Below are experts of layer 5 (counted from 0) of a mixture-of-experts language model. Rows are named router (the router's row for the expert), up (a neuron's input weights, with its number) and show model dimensions 128-191. Each number is 128 + 24 x the weight over its row's rms, rounded and kept within 0 to 255.
Before each expert's rows: "comes after" lists some tokens at least twice as common just before its tokens as in all text; "gets" lists some tokens that make up at least twice as much of what it gets as of all text. This comes from a sample of Wikipedia text that the model never trained on. Tokens count by the router's weight.

# expert 4
comes after: "\n", " in", "'", "ed", " at", " for"
gets: " the", " in", "-", "|", " of", ","
router [103  72 171 116  83  99 162 109 135 164 102 132 130 124 146 125 134 165 153 116 148 142 134 146 165 117 131  98 157 170 155 152  73 121  87 136 139  99 159 127  97 183 137 123 144 145 149 141 131 168  71 141 119 172 132 138 132 103 125 117 104 123 115 116]
up0 [144 139 120  98 145  88 157 123 111  96  68 135  90 127  97 120 115 139  96  63 150 135 142 114 101 103 139 137 150 129 194 124 167 148 109 158 129 160 129 151 124 161  84 142 135 115 112 114 127 124 142 124 123 112  99 105 134 133 137 118 100 142 139 151]
up1 [161 118 166 112 127 139  92 136  86 159 167 137 136 134 119 131 102 126 113 167 132 135 142 153 151  71 137 143 149 133 111 119  82 111 137 111 127 127 137 127 121 132 155 151 137 147 127 149 141 135 128 116  97 103  92 165 139 169 134 164 104 145  37 142]
up2 [172 182  92  79  96 120 135 111 102 145 127 163 163 151 148 175 137 129 120 116 107 132 132 158 156 161 155  85 112 149 165 170  99 161 120 156 120  67 137 161 112 138 114 108 122 113 144 158  89 150 148 141 117 109 147 134 155 147 155 123 160 104 131 134]
up3 [116 101 127 158 108 128 111 148 147 132 166 148  96 164 168  96 137 145 112 168  90  98 176 116 138 114 122 122 168 114 159 158 121 145 156 133 123 142 123 109 138 125 144 132 123 119 112 111 126 137 106 128 152 140 102 140  70 121 124 107 165 120 193 127]
up4 [111  93 110 144 128 134  97 129 131  84 122 130  84 115 143 115 133 113 161 116 177 124 138 152 117 138  96 127 144 144 131  79 133  97 170 104 117 100 114 171 169 139  97 105 173 105 170 133 138 114 136 111 128 178 132 150 133 125  99  89 115 112 121 144]
up5 [ 95 144 120  93  87 118 138 140 117 153 154 139 129 125 181  98 111 146  81 157 130 159 135 168 119 144 157 139 127 112  72 134 110 121 116 144 127  94 119  86  85 107 129 120 136 116 145 119  89 131 161 105 150 123 135 134 130 116 100 115 172 161 165  90]
up6 [177  81  93 105  89 177 135 162 144 128 118 130 127 124 131 127 159 110 145 148 144 129  93 147 130 119 145 172 104 109 115 108 120 136 162  74 156  85 152 125  99 124 126 162 114 132 142 127 107  96 144 114 124 153 176 124 133 141 163 153 135 133 133 108]
up7 [114 138 163  96 178 155 104  63 117 141 155  91 124 111 121 106 138 136 108 142 126 155 121 143 139 128 125 157  98 143 117 158 130 144 125 118 114 127 130  99  96 149  68 114 122  94 129 142  93  93 125 130 143 144 136 131 124  81 119 101 138 161 121 103]
up8 [131 114 111 158  97 167 114 106 131 143 120 126 103 146 124 139 156 169 130 135 158 121  89 153 156 106 160 114 144 149 134  60 126 115 144 171 139 103 130 184 152 146 142 107 134 158  94 119 145 135  90 115  99 108 133 140 175 154 102 104 161 106  67  80]
up9 [ 94 108 106 129 117  71  89 147 116 172 130 123 120 107  93 125 121 186 133 129 140 139 124 109 141 117 129 118  96 141 127 180 114 155 151 115 115 101 176 150  92 129 133 140 177  83 121 139 144 116 162 135 132 132 134  61 132 140 135  88 126 104  90 133]
up10 [ 86  99 127  97 101 109 133 107 129 111  95 115 104 133 146 123 139 125 144 126 124 139 128 136 131 109 122 116 151 146 157 164 121 109 133 133 136 106 141 120 113 122 125 161 146 156 110 128 151 137 108 111 145 129 126 140  95 113  88 121 143 149 125  52]
up11 [125 144 153  97 119 101 124 182 145 141  98 123 123 115 111 156 110  99 137 157  98 133 122 118  86 185 112 169 127 109 121 146 157 160  91 122  77 143 126 103 107 132 133 113 138 122 152 160 119 142 129 124  97 121 128  98 141 130 197 147  88 139 123 130]
up12 [111 132 154 147  99 119  96  88 114 147 147  89 146 115 157  86 133 104 103  89 143 127 103  92 115  83 123  93 142 112 134 130 136 121 122  90 127 112 113 146 129  75 109 135 146  75 119 117 147 148 121 116 120 153 125 103 131 114 140 163 126 103  99 102]
up13 [102 177 162 159 126 155 136 152 114 167 123 122 104 135 121 119 140 129 102 152 127 177 122 171 128 125 112 162 129 157 134 154 141  88 141 124 119 114  95 112 144 121 143 113 129 179 111 105 109 121 126 124 115 132 153 116 156 118 140  92 135 128 141 162]
up14 [130 133 115 128 164  85 134 106 183 152 106  86 126 170 151 128 133 134 143 105  81 122 145 130 144 110 150 144 181 123 151 132 162 197 150 144 148 158 190  78 102 126 153  97 158 106 127 155 146  97  29 149 145 119 107 127 110  95 148 104 114 108 175 128]
up15 [ 94 118 173 128 119 160 158 119 121 148 127 123 114 192 164 143 162 125 139 153  95 108 111 108 130 141 132 130  90 136  89 153 135 139 148 130 106 103 144 127 133 136 165 155 128 126 156 154 182 151 101 111  91 110 188 119 166  96 126 112 129 117 135 110]
up16 [140 160  91 145 109 151  71 111 134  92 102  92 106 144 131 164 127 168 143 104 114 117 137 131 121 162  60 102 117 174 143 137 117 133 151  63 164 140 123 150 143 132 119 130 157 144 155  93 114 144 156 162  67 117 143 143 107 109 123 142 135 142 129 148]
up17 [152 144 166 139 142 107 144 115 129 124 114 125 149 113 110 198 101 148 120 104 118 127  79 135 109 134  77 117 135 103  98  91 148 156 123 143 102 123 128 143 114 147 123 150 130 170 127 127 145 142  96 171 161 126 112 120 153  82 129 143 139 134 142 136]
up18 [145 109 133  80 142 109 150 149 128 159 131 100 111 115 102 161 142  90 134 124 167 106  99 123 140 137  57 159 193 120  92 142 130 165 155  76 135 149 148  89 150 149 100 113 100 109 104 151 110  80 184 146 107 149 119  60  96 164 116 137 140  98 102 119]
up19 [168 141  88 156 106 100 106 115 155 114 123 102 142 126 115 118  91 136 128 162 158  98 135 102 188 126 126 123 144 102 133 126 106  97 114 153 142 116  98  94 161 153 154 128  84  91 188 114 101 135  95 119 156 111 148 130 150 114 169 108 109 153 141 131]
up20 [139 100 138 102 132 111 131 149 151 156 157  97  99  73 143 159 133 139 131 133 145 140 110 185 160 114 103 117 178 130  82 127 127 125 119 135 122 106  99 153 127  77 145 143 108 137 135 148  70 144 101 138  96 119 144 153 135 130 142 115 162  93  87 132]
up21 [150 158 132 186 161 126  93  97 144 144 174 141 134 143 185  92 136 105 108 133 149 171 132 142 132 135 187 120 120 135 171 120 161  99 137 107 129 117 152  85 142  63  71 146 124 127 151 165 160 133 134 135 108 138 174  96  96 127 144 117 130 127 111 119]
up22 [ 66 159 149 165 132 145 132 139 154 158  92 155 104 160 124 138 134 121 166 203 123 159 102 151 153 112 109 156 113 115 134 125 164 146 113 165 121  98 118 128 142 141 101 145 121 115 118 190 152 141 132 152 161 141  79 124 110 137 110 108 107 110 126 131]
up23 [150 131 139 145 122 160  97 125 160 141  98 157 159 121 137 178 118 125 115 163 165 122 139 123 103 120 115 121 158 154 139 117 137  84 141 165  95 116 104 110 114 115 105 104 121 149 155  92 132 107 132 184 124 106 137 136  94 125 134 158 148 109 114  72]
up24 [130 110 144 120 134  99 137 121 134 120 104 196 141 161 136  96 148  97 121 100 185 115 150 147 162 107 110 159 134 124 122 153 142 122 122 104 134 148  93 147 125 109 141 178 119 112 152 123 145 138 157 118 131 155 120 136 101 125 159 143 141 156 150 115]
up25 [143 131 118  85 134 123 122  75 141 150 136 134 169 150 184 136 122 153 114 152 100 138 107 152 142 121 150 129 133 144 142 154 106 139 144 152 137 141 145 160 141 123 139 161 132 109 149 148 109 128 156 146 116 157 141 123 135 163  70 119 133 127 129 109]
up26 [168 166 157 122 118 147 142 129 152 167 115 134 108 129 157 106  98 169 122 130 124 129 103 126 146 158  97 108 118 134 161 107 128 125 135 120  96 113 135 160 101 119 123 119 156  93 128 127 116 123 135 108 152 143 142 142 129 101 111 133 164 116 123 120]
up27 [144 128 117  99 162  89 137 120 124 149 107 150 144 118 137 123 168 112 109 101 122 144 143 129 150 131  98 132 132 126 141 129 159 135 146 136 160 115 115 138 143 121 122 140 112 175 153 108 129 106 156 179 129 102 151 107 114 135  81 129 145 162 130 132]
up28 [114  97 172 136 100 135 129 120 135  91 161 116 134 134 106 170 127 114 116  73 137 147 181 116 126 137 135 152  82 138 104 115 129 132 131 151 115 100 114 130 141 115 110 100 172 123 132 120 150 115 141 124 118  95 125 105 175  87  67 124 113 113 143 148]
up29 [122 138  95  70 143 136 111 141 149  93 106 113  99 105 138  97 103 122 146 131 125 135 129 148 143 138 102 119 126 146 146 157 176 129 139 119 124 150 121 114 150 151 144 158 114 133 152 139 161 155 118 143 150 188 109 161 170 111 145 141 144 133  89 132]
up30 [169 104 101 126 112 137 168 153 144 129  99  97 141 144 156 127 127 130 128 127 118 114 129 122  89 119 147 144 112 104  93 165 140 128 165  94 152 125 166 179 110 103 126 119 122 187 162 128 113  68 116 112 117 176 122 113  99 118 145 135 167  94 112 120]
up31 [139 128  98 133 121 144 112 125 110 166 164 113 184 151  67 114 138  75 118 139 132 111 114 145 111 105 113 176 153 101 137  62 108 125 119 183  83 105 184 125  64 151 117 105 158 138 148  94 124 120 126  97 119  72 144 150 122 106 135  90 140 111 111 138]
up32 [159 135 154 164 175 156 149 117 160 115 158 149 129 142 128 133 100 143 141 128 112 117 120 114 124 153  96 101 124 164 189 142 120 126 152  88 117  94 147 135 127 139 171 108 113 130  85 105 139  80 127 146 136 167 156 145 137 153 133  97  84 118  90 156]
up33 [103 122 121 129 148 141 108 119 113  93 109 153 147 144  90 133 133 153 112 110 155 129 135 126 124 153 146 166 122 110 151 138 134 133 148  94 155 136 147 133 123 139 112  83 174 144 137 139 150 149 121 139 135 122 128  97 112 143  95 159 160 137 155 111]
up34 [181 158 167  88 116 122 128 121 175 157 126 164 139 122 147 152 122 107  99 109 118  95  76 109  90 115  87 108 141 117 122  93 129  88 148 116 167 140 106 148 117 153 107 134 122  91 147 136 137  95 115 144 144 112 162 166 116 133 130 129 132  94 185 155]

# expert 0
comes after: " ", " (", ".", "1", "3", "4"
gets: ".", "1", "3", "2", "4", " A"
router [136 150 124 124 112 123 157 104 184 192 140 144 149 118 115 173 126 117  93 140  99 136 109 111 102 133 153  97 141  75 162 134 176 114 154 169 121 130 139 103 151 145 117 152 108 139 110 103 153 161 152 108 154 158 119  75 133 113 123 110 135 121 108  66]
up0 [134 131  84 131 100 122 164 126 128 112  69  90 121 139 139 132 127 120 124 120 173 125 134 142 151 122 110 123 146 147 116 108  66 104 116 142 124 121 130  86 135 156 130 164 134 142 122 113 146 136 116 144 120 112 149 169 118 127 101  94 111 109 109 108]
up1 [145 165 129 105 103 127 119  96 148 106 195 164  80 152  88 141 162 116 130  97 152  95 111  95 162 129 137 137 123 100 135 130 110 121 145 122 114 134  91 128  89 185 113 143 131  79 101 123 131 100 100 124 137 109 100 170 141 161 148 138 120  86 115  94]
up2 [103 156  90 133 124 118 136 165 172 117 178 163 128 128 120 118 118 163 147 123 129 140 127 135 147 107 149 109 151 104 121 133  97 146 159 146 110 132 126 158 139 128 169 110 117 120 125 138 135 104 100 138 177 136 127 117 185 139 130 153 130 111 153 137]
up3 [ 96 114 124 160 125 100 105 122 133 145 179  88 132 157 169 126 126 122 141 141 132 124  62 189 131 130 122 119 187 117 137 117 159 131 153 125 122 124  93 149 140 125 186  87 126 147  75 134 180 123 131 107 100 155 137 106 124 144 126 127 133 103 102 140]
up4 [160  70 138 142 140 146 140 159 158 113  87 127 160 163 168 116 129 150 166 136 116 130 101 119 148  82  84 120 123 109 123 106 111 127 153 133  70 129 121 152 186 168 187 163  90 134 122 128 148 109 142 159  90 119  98  95 119 135 141 130 123 157 156  97]
up5 [103 130 159  84 105 119 171  95 104 101  99 162 127 140 110  92 128 161 143 172 175 110 151 116 149 113 122 122 131 178 133 123 148 121 152 106 140  59 146 151 138 142 155 168 167 169 135 142 163 108 164 117  92 130 115 131 127 123 115 184 116 117 175 125]
up6 [159 145 142 132 130 127 123 123 121  92 113 149 111 112 151 152 155 121 146  98 124 136 108  78 131 110 142 126 107 135 141 151  95 120 138 144 139 124 122 146 166 100 101 147 113 136 125 116 150 110 103 130 137 150 143 156 165 137 140 119 178 115 141  90]
up7 [126 130  97 102 131 158 144 120 136  74 141 106 113 119 136 125 165  93 104 111 141 115 126  74 130 172 145 110  95 122 168 143 156 167 156 142 125 129 119 143 134 109 132 183 143 110 121 115 140 127  95 140  89 126 120 152 139 119 169 154 124 147 154 150]
up8 [116 137 128 144 101  85 170 152 188  82 125 127 123 147  97 136 124 131 118 163 169  96 141 138 109 120 103 149 124 100 115  76 148 120 175 119  82 100 142  92 146 143 126  90 134 101 138  88 122 133  93 131  75 138 153 131  72  85 147 134 126 114  86 130]
up9 [164 134 142 146 105 140  96 104 114 117 162 100 140 133 137  87 131 123 140 143  88 123 124 131 159 127 124  65 130 140 138 120 101 141 131 142 121 127 141 148 130  85 134 120  90 142 119 147 138 132 114 105 141 101 128  90  89  98 113 102 138 112 149 148]
up10 [124 103 143 145 112 126 165 110 109 168 127 154 121 115 122 124 153 123 132 127  89  92 117 175 120 119 128 128 158 117 119 109 177  81 137 170 119 120  63 105 152 141 118 122 110 140 141 128 113 138 178  93 119 134 124 122 112 130 181  83 134 127  87 105]
up11 [119 172 109 151 140 135 155 126 118 114 131  99 125 122 140 136 108 138  94 141 106 119 109 163 130 135 143 136 104 138 105 110 115 148 129 152 135 116 141 124 161 126 165  88 157 181  96  72  90  83 150 105 109 140 163 135 165 147 114 117 121 121 122 122]
up12 [120 144  97 104  95 144 143 154  79 144 179 124  91 102 124 116 131 117 112 124 134 167 104 148 146 155 152 103 122 120 132 115 134 120 177 159 165 111 118 132 129 134 172 153 105 153 104  97  76 168 156 153 118 100 172 158  79  81 106 140 174 149 115 149]
up13 [135  75 158  93 126  89 112 133 140 155 108  91 117 120 110 162 165 123  89 121 105 133 169 102 128 168 155 121 128 137 131 164  89 174 114  99 104 140 107 136  85 125 143 141 157 128 126 157 163 179 156 152 123 140  89 127 127 119 150 199 116  98  93 146]
up14 [148 102 125 188 123 118 131 157  99 128  91  80 145 162 174 112 151  95 184 120 137 155 136 122 138 110 122 125 137 122 144 123 147 144 167 128 117  83 148 135 154 132 171 132 118 136 158 117 146  70 113 139 103 122 122 135 137 108  91 133 131 155 148 111]
up15 [121 128 122 125 133 154 117 180 120 158 139 116 140 121  82 151 116 124 171 114 109  96 110 188 121 118 130 141 143 100 125 112 123 162 176 146 128 128 125 126 158 125 114  91  86  79 113 123 140 120 158 113 108  81 143 101 107 114  88 151 101 143 116 122]
up16 [130 149 131 127 117 127 173 129 145 123 135 129 151 146 100 116 117 115 143 145 161 136 145 148 115 118 150 156 138 172 134 135 106 132 135 133 130 126 151 132 114 108 124  92 144 131 135 106  93 187 131 124 118 159 148 164 129 143 142 147  91  82 116 130]
up17 [122 145 114 118 155 171 134  93 141 120 167 150 141  74 124 166 156 133 133  87  64 126 158 159 161 135 159 129 125 114 124 174  97 136 140 113 108 100 133  97 103 160 122 127 101 154 111 118 121 160 151  89 154  98  97 166 113 181 159  93 170 140 114  97]
up18 [128 136 137 150 107  87 176 149 123 158 163 173 131 117 161 163 127  97 149 124 126 119 153 118  94 127 177 134 165 113 132 129 124 157 128  94 110 152 129 104  90 108 135  99 123 154 136 158 106  97 130 165 109 153 147 105 113 139  74 119 106 149 168 162]
up19 [137 121 134 108  52 119 150 119 161 106 141 125  94 114 155 117  91 147 145 115 127  99 114 142 106  88 100  91 158 114 122 112 173  92 124 149 109  82 105 151 123 111 128  97  92 140 167 111 116 131 129 163 147 125 165 152  98 153 125 122 155 117 105 113]
up20 [140 164 114  95  83 149 133 120  89 143 149 147 135 138 167 125 123  94 105 101 138 104 122 136 115 124 169 112 136 131 126 141 131 111  92 118 132 113 119 134 119 159  85 136 108 105 143 138 140 113 132 102 109 140 149 136 136  93 151  98 138 104 140 136]
up21 [157 126 105 121 101 141 138 159 136  73 136 147 138 150 111 134 142 115 148  97 125  93 136 147 180 132 115 161 131 152 142 145 118 148 120 142 132 132 113 127 151 100 133 165 164 143 143 111 134 110 156 106 162 117 109 136 112 124 134 134  97 170  93  51]
up22 [133 141 121 155 118 117 126 140 157 103 137 135 119  85 159 114 110 111 144 126  89 160  98  94 116 112 127 117 145 123 118 164 110 122 133 130 120 125 140  90 158 100 116  90 143 179 130  89 113 131 133  96  97 140 104 108  80 136 148 146 140 110 112 122]
up23 [143  92 138 122 130 161 143 115 102 116  95 119 121 127 173 114 118 128 169 122 112 145 140 146 101 107 129 143 140 140 138 115 112 179 146 128 135 187 111 165 154 103  94 164  97 156 157 119 131 135 126 117 131 166 138 187 106 138 141  93 114 164 103 140]
up24 [141 127 182  81 106 119 121 132 125 101 114 142 138 104 142 132 164 150 144 168 165 147 135 111  93  95 177 153 122 110 141 106 117 132 117 162 174 140 145  95 148 178 126 117 155 152 140  98 169 109 128  84 151 114 113 106 111 136 164 112 137 154  78 155]
up25 [132 131 144 112 118 153 123 148 139 125 121 137 165  96 150 138 140  91 123  90 128 101 148 157 120 101 158 136 134 168 129  99  73  99 120 114  92 140 178 135 109  96 149 132 117 110 123 123 135 118 114  87 114 146 115 125 137 122 150 104 132 125 163 109]
up26 [120  76 113 134 107  96 122 125 147 176 105 112 127 137 134 121 129 137 128  94 101  99  93 123 171  88 123 129 100 153 167 129 103 154 140 138 131  89  91 113 168 165 122 155 119 141 133 128 111 177 118 127 148 122 108 121 125 121 106 118  90  98 156 111]
up27 [158 179 114 121 108 123 133  94 135  73  97 122 131 131 122 152 198 144  91 145 109 152 140  97 126  69 133  81 137 153  92 121 111 139 147 148 104 137 133 138 102 140 134 133 165 129 106 112 148 124 135 139 125 130 121 116 158 105 101 124 169 136 144 156]
up28 [158  85 147 105 140 163 133 140  88  93 146 114 115 149 125 139 143 152 102 135 159  98 154  88 133 142  80 141 150  82 172 139 147 121  92 108 113 177 108 129 161  91 165 127 132 124 142 101 138 124 136 114 103 137 106 142 112 113 161 121 118 117  95 116]
up29 [125  93  94  92 123 114 112 139 124 100 125 158 137 108 135 114 104 157  99 143 114 105 146 142 106 110 113 124  91 131 183 137 121 146 114 111 135 135 143 157 113 200 151 147 143 149 135 147 126 156 136 132 154 127 130 127  97 154  99 130 131 114  89  95]
up30 [109 151 112 107 104 127 122 149 113 176  97 153 119 131 112 110 130 169  93 158 101 166  87 126 175 118 139 149 154 108 139 142 154 120 142 165 129 147 102  86 133  97 171 169 113 135 120 130 147 124 112  74 117 141 142 157 108 124 167 127 150 137 117  87]
up31 [137 126 108 122 120 132 142 151 157 114 142 148  94 134 153 110 149 112  96 136 141  50 148  95 138  78  67 131 134 155 104 166 133 109 136  98 111 130 159 172 120 112 117 169 144  97 155 128 155 160 163 131 118 125 127 143  82 128 146 125 140 131 125 123]
up32 [145 115  80 134 116 182 159 131 126 168 190  97  91  96 103 127 134 127 106 132 127 147 106 132 139 163 168 135 145 124 131 142 144 107 116  97 118 112 155  74 104 124 140  78 128 148 160 132 153 154 127 108 152 114 137 133 157 123 111 117 118 155 134 134]
up33 [114 140 174 151 131 140 143 141 122 116  54 104 112 124 156 152 145 109 122 124 110 131  96 182 140 107 143  80 112 149 146 159 115 127 123 125 144 140 111  52 119 155 108 153 109 175 121 120 142 133 135  91 107 121 136 135 122 135 132 139 122 168  97 126]
up34 [136 100 107 119 109 128 192 138 152 150 104 134 124 175 109 144  89 122  65 120 126  89 111 128 120 147 153 118 132 129 140 122 136 120 141 127 122 148 145 165 119 111 117 142 118 143 146 126 156 167 123 141 123 121 101 142 135 127 136 156  99 103 128  85]

# expert 6
comes after: " |", "2", "0", "9", "1", "|"
gets: " ", " (", "0", "9", "2", "1"
router [137 130 165 120  95 102 140 146  98 112 113 117 126 117 139  75  74 152 128 111 112 124 119 114 148 111 116 126 148 108 158 127  92 124 155 113 130 116 158 143 122 122 155 132 137 154 111  93 115  99 143 113 112 163  87 137 146 109 130 164  81 161 147  77]
up0 [156 129 126 155 108 113 139 101 100 114  84 102 126 119 109 123 120 138 172 146  76 135 113  98 155 152 125 155 117 151 137 109 148 186 139 132  84  56 127 114 124 112 134 174 181 129 117 150 126 158 115 120 100 103 120 104 120 112 146 102 173 104 115  81]
up1 [166 114 138  92 100 131 116 164 123 176 127 107 127 125 139  91 116 107 110 121 150 114 112 110 136 132 120  81 175  90 146 105 109 100 143 174 130 172 148 134 112  86 110 164 120  95 155 142 127 161  88 129  80 131 136 170 161 155 118 134 119  90 137 151]
up2 [126 131 155 145 147  89 173 116 155 125 116 117 142 108 111 138 146 163 139 172 126 131  97 137 119 138 144 144 186 101 158 120 120  85 167 168 135 105 133 123 117 153  99 134 147 141 111 150 139 106 194 165 142  93 117 147  83 116 103 126 113 106 141 146]
up3 [ 86 138  85 106 133 113  97 133 138 149 102 103 136  93 147 144 136  81 145 105 150  97 136 135 119  83 157 114 136 146 133 121 141 106 162  64 126 154 122 118 120 110  89 178 154 128 150 145 104  99 133 149 110 182 182 137 141 126 124 143 180 164 112  95]
up4 [100  99 177 111 117 141 125 140 107 141 119 135 148 127 141 124 121 130  80  81 100  96 132 164 124 145 144 141 123 138 123  63 128 137  98 136 146 143 117 102 160 145  79 119 127 102 147  97 180 148 155 134 115 167  79 107 147 119 123 124 131 152  98 159]
up5 [125 113 144 157 134 127 118 103 157 128 145 119 122 128 129 146 107 104 150 130 138 105 149 120  86 144 100 145 141 121 133 136 119 117 157 113 157 103 175 144 115 113 118 139 127 151  84 121 126 136 156 128 152 114  63 153 113 138 112 128 152 148 106 119]
up6 [166 107 116 161 154 130 160 145 152 112 132 133 150 147 135 126 144 152 138 113  64 140 138  87  89 102 136 145  99 128 135 121 138 141 114 140 135 118 110 131 112 156 166 102 137 119 108 152  82 122 151 149 147 148 115 111  90 138 176  99 118 135 167 130]
up7 [134  84 128 106 128 129 141 144 127  69 134 157 152 149 129  85 133 150  99 126 122 140 117 119 137  99 110 187 133 143 138 160 102 164 122  76 105  99 139 134 146 155  96  98 119  69 155 119 114 136 125 148 145 136 157 105 118 166 106 133 132 121 144 121]
up8 [103 122 119 142 177 143 140  84 118 107 111 121 106 121 140 109 124 133 144 125  94 137  95 139  94  97 122 100 134 128  78 124 136 109 106 148 168 123 122 155 139 127 102 101 141 128 119 114 152 153 118 100 105 133 113 118 123 139 142 124 183 160 110 151]
up9 [ 94 105 176 165  92 160 127 114 124 197 118 118 119 115 156  99 116 121 162 143 178 141 133 140  94  91 143 148 149 127 150 130 156 131 159  67 101 127 135 125 120 115 139 126 147  58  99 111 128  98 145 135 114 111 138 164 132 118 141 111 166 170 132 112]
up10 [179 150 148 155 130 159 138 150 111 159  93  89  91 107 142 113 162 119 156 114 101 133 129 125 128 124 136 116 162 138 141 146  63 175 103  86 148  77 142 122 103 123 137 130  79 173 129 155 128 128 101 130 119 116 106 126 114 100  88 125 131 101 118 103]
up11 [144 136 114 126 129 181 148 161  98 109  99  91  99 182 102 131 166 136 140 111 150  89  84 146 143 122 141 141 108 120 132 179 147 119 174 133 109 132 116 102 123 103 130 101 143 141 114 157 139 141 129 118 176 155 121 154 105 127 134 131  96 166 162 108]
up12 [124 121 106 110 119 152 164 147 145 120 160  95 131 169 126 120 117 117 171 119 167 115 128 137 142 119 122 117 144 103 107 143 133 132 158 111 155 155 141 121  65 129 118 114 131 125 134 112 103 120 128 146 101 131 141 126 139 176 122 119 120 147 116 108]
up13 [187 117 133 152 130 146 148 147 130  80 154 156 109 130 141 128  83 117 136 165 112 129 126 163 153 144 136 116 140 150  96 131 156 138 106 144 128 117 159 115 182 139 112 117 134 186 119 137  80 152 127  92 124  87  92 138 187  91 152 161 136  76 122 107]
up14 [106 113  88 124 117 111 106  75  73 122 135 162 136 146 109 102 132 145 157  87 139 180 139 161 133 124 131 148 151 161 121  98 154 133 107  82 154 137 118 140 115 171 176 120 146 114  85 126 131 128 127 110 143 118 105 118 106 147 126  95  98  89 144 111]
up15 [126 146 137 144 127 109 169 133 139 109 144 100 108 115 105 126 137 156 130 141 148 107 143 120 152 124  90 117  97 149 178 111 111 149 167 100  89  99 109 107 141 119 120 144 112 126 132 133 133 128  97 159 147 156 131 128 114 125 150 140 147 148 107  94]
up16 [144 131 135 135 144 136 118 128 151 127 147 150 169 155 168 133 159 129 150 163 133 132 127 142 108 112 115 126 124 101 119 120 123 104 110 142 175 119  60 120 125 128 108 140 165 115  89 107 136  89 103 115 132 117  90 149 126  75 105 143 135 108 144 117]
up17 [109 116  92 117 110  88 156 126 103 139 118 141 152 123 150 136 131 118 106 132 122 127 159 115 107 130 133 139 129  98  91 135 142 138 117  96 144 102  96  86 129 155 105 114 103 129  77 140 122  94 138 121 141  77  98 135 133 139 149 125 118 115 109 144]
up18 [133 126 123 130 129 135 107 101 153 135 143  82  87 118  97 103 157 137 118  91 141 106 162 146 148 138  98 130 143 111 139 168 131  62 159 119 115 117 127 150  97 172 130 173 153 121 163 121 143 109 137 148 113 151 140 169  77 144 135 102 124 148 137 128]
up19 [156 132 137  54 130 107 126 125 111 117 154  99 181 113 114  89  76 150 133 145  90  83 122 178 142 134  99 130 135 116 128 130  80  98 113 115 134 123 162 147  74 163 138 132 117 112 135 108 132 132 154 122 155 139 137 108 129 128 135 128 147 137 117 139]
up20 [152  88 124 138 124  98  71 122 111 138 125 135 103 138 144 135 145 101 126 121 135 170 145 136 135 141 172 132 135 138 101 102  82 128 135  91  96 160 120 135 112 167 102 136 142 153 151  61 109 113 184 125 157  77 143 128 123 125 106  97 111 199 151 110]
up21 [140  96  89 113 112 139 129 149 130 131 130 178 126 141 118 151 114 122 112 144  93 122 112  69 145 151 137 119 100 123 136  99 141  65 105 111 164 146 120 127 134  97 114 120 115 144 152 156  87 111 116  91 127 121  93 198  79 122 177 124  93 136 135 115]
up22 [126 148 108 133  99 138  61  83 103 118 147 124 122 113 132 138 154 174 111 135 138 116 123 110  92 169 139  90 132 131 111 157 147 111 138  88  94 147 136 121 146 123 112 114 142 120 134 138 137 126 120 167 115 120 108 103  90 115 155 131 102 163 113 121]
up23 [151 106 139  69 164 110 167  92 132 168 142 146 154 130 127 153 109 113 147 108 151 103 139 118 144 124 146 158  87 171  92 129 124 136 101  99 108 123 146  73  99 157 130 102 119 162 106 130 122 172 138 126 139 161 139 158 130 123 156 166 104 137 131 117]
up24 [110 153 138 118 182 119 157 107 120  98 103 110 139 123 167 149 135 174 140 117 137 136 122 137 119  99 102 134 123  97 124 106 119  98 127 142 147 157 119 150 153 132 149 142 169 151 144 125 102 130 132 106 102 118 112 116 123 131 168 137  97 146 101 135]
up25 [114 118 122 105 142  76 174 109 132 162 146 107 131 114 124 149  99 155 151 156 102  81 158 147 135 109 169 139 131 137 163 122 150 158 127 146 129 110 145  92 165 115 104 101 155 165 131 103 112 129 115 126 134 130 106 137 132 130 111 121 105 138 120 140]
up26 [148  93 120  94 156 143 178 128 106 109 168 160 134 138  86 103 133 143 129 148 173 115 124 185 110 122 116 127 137 140 120 138 116 157 117  86 140 134 115 132 112 106  79 132 132 136 134 139 111 168 132 113 133 157 128 163 101 127 119 159 162  74  88 112]
up27 [109 142 157 148 129 153 123  96 109  97 126 149 144 109 111 114 171 122 121 120 121  87 109 162 199 127 149 180 130 152  93 127 185 103 144 120 123 124  84 136 175 132 193 173 160 113 152 139 146 129 149 114 127 130 143 134 137 122 136 105 151 107 140 116]
up28 [101  77 136 106 131 113 103 120 101 102 141 128 156 172 108 139 145 133 148 175 137 129 183 161 142 102 153 119 129 130 140 159 131 131 145 152 123 120 113 121 162 167  99 159 142 117  94 120 112 107 114 122 114 109 130 141 118 126  92 162 135 111  99 119]
up29 [155 126 122 102 171 143 104 128 140 167 102  88 111 103 149 162 120  76 153 162 109 140 113 118  95 103 123 104 145  96 110 123  81 149 162 140 139 111 126 139 104 156 114 143 100 126  79  79  75 159 134 183 129 140 105 139 153 178 133 150 155 134 119  99]
up30 [151 139 125 115 145 103 147 161  97 126 131 129 148 136 136 140 166 130 165 140 179 144 139 144 118 151 143  91 102 124 117 113 150 139  62 127 116 110 132 119 154 140 153 125 102 136 143 152  92 163 166  84  98 150 144  53 121 139 132 149 141 131 145 117]
up31 [131 115 167 116  95 127 167 132 125 127 110 157 134 138 151 192 148 121 119 152 166 134  97 105 121 144 134 129 138 117 145 102 106 114 144 176 129 125 116 144 111 133  86 130 115 137 147  96 108 139 127 157 150 119 155 133 129  80 105 186 130 174  99 142]
up32 [143 107 132 152 128 123 170 115 104 168 120 126 132  75 121 168 113 114 166 129 116 163 130 119 105 113 151 175 118  86 126 145 135  92 162 115 135  77 159 147 133 144 110  95 175 111  94 136 106 162 123 112 115 155 137 148  94 143 120 135 109 103 112 120]
up33 [153 118 107 139 126 100  82 145 152 143  99  99 117 110 119 154 113 170 127 198 149 159 136 111 141 121  94 121 151 154 132 124 126 104 112 126 142  98 113  79 146 117 116 146 145 116 156 148 144 147 104 120 144 137 141 123 143 158 104 127 118  98 121 129]
up34 [141 112 137 128 130 133 118 167 113 105 104 175 103 108 142 177 123 182  94 141  83 135 123 153 111 114 139 142 149 117 125 139 126 100 136 123 113 142 107 147 164 136 179 152 133 109  75  98 146 161 135 135  98 141 110 139  73 126 132 153 145 125  70 141]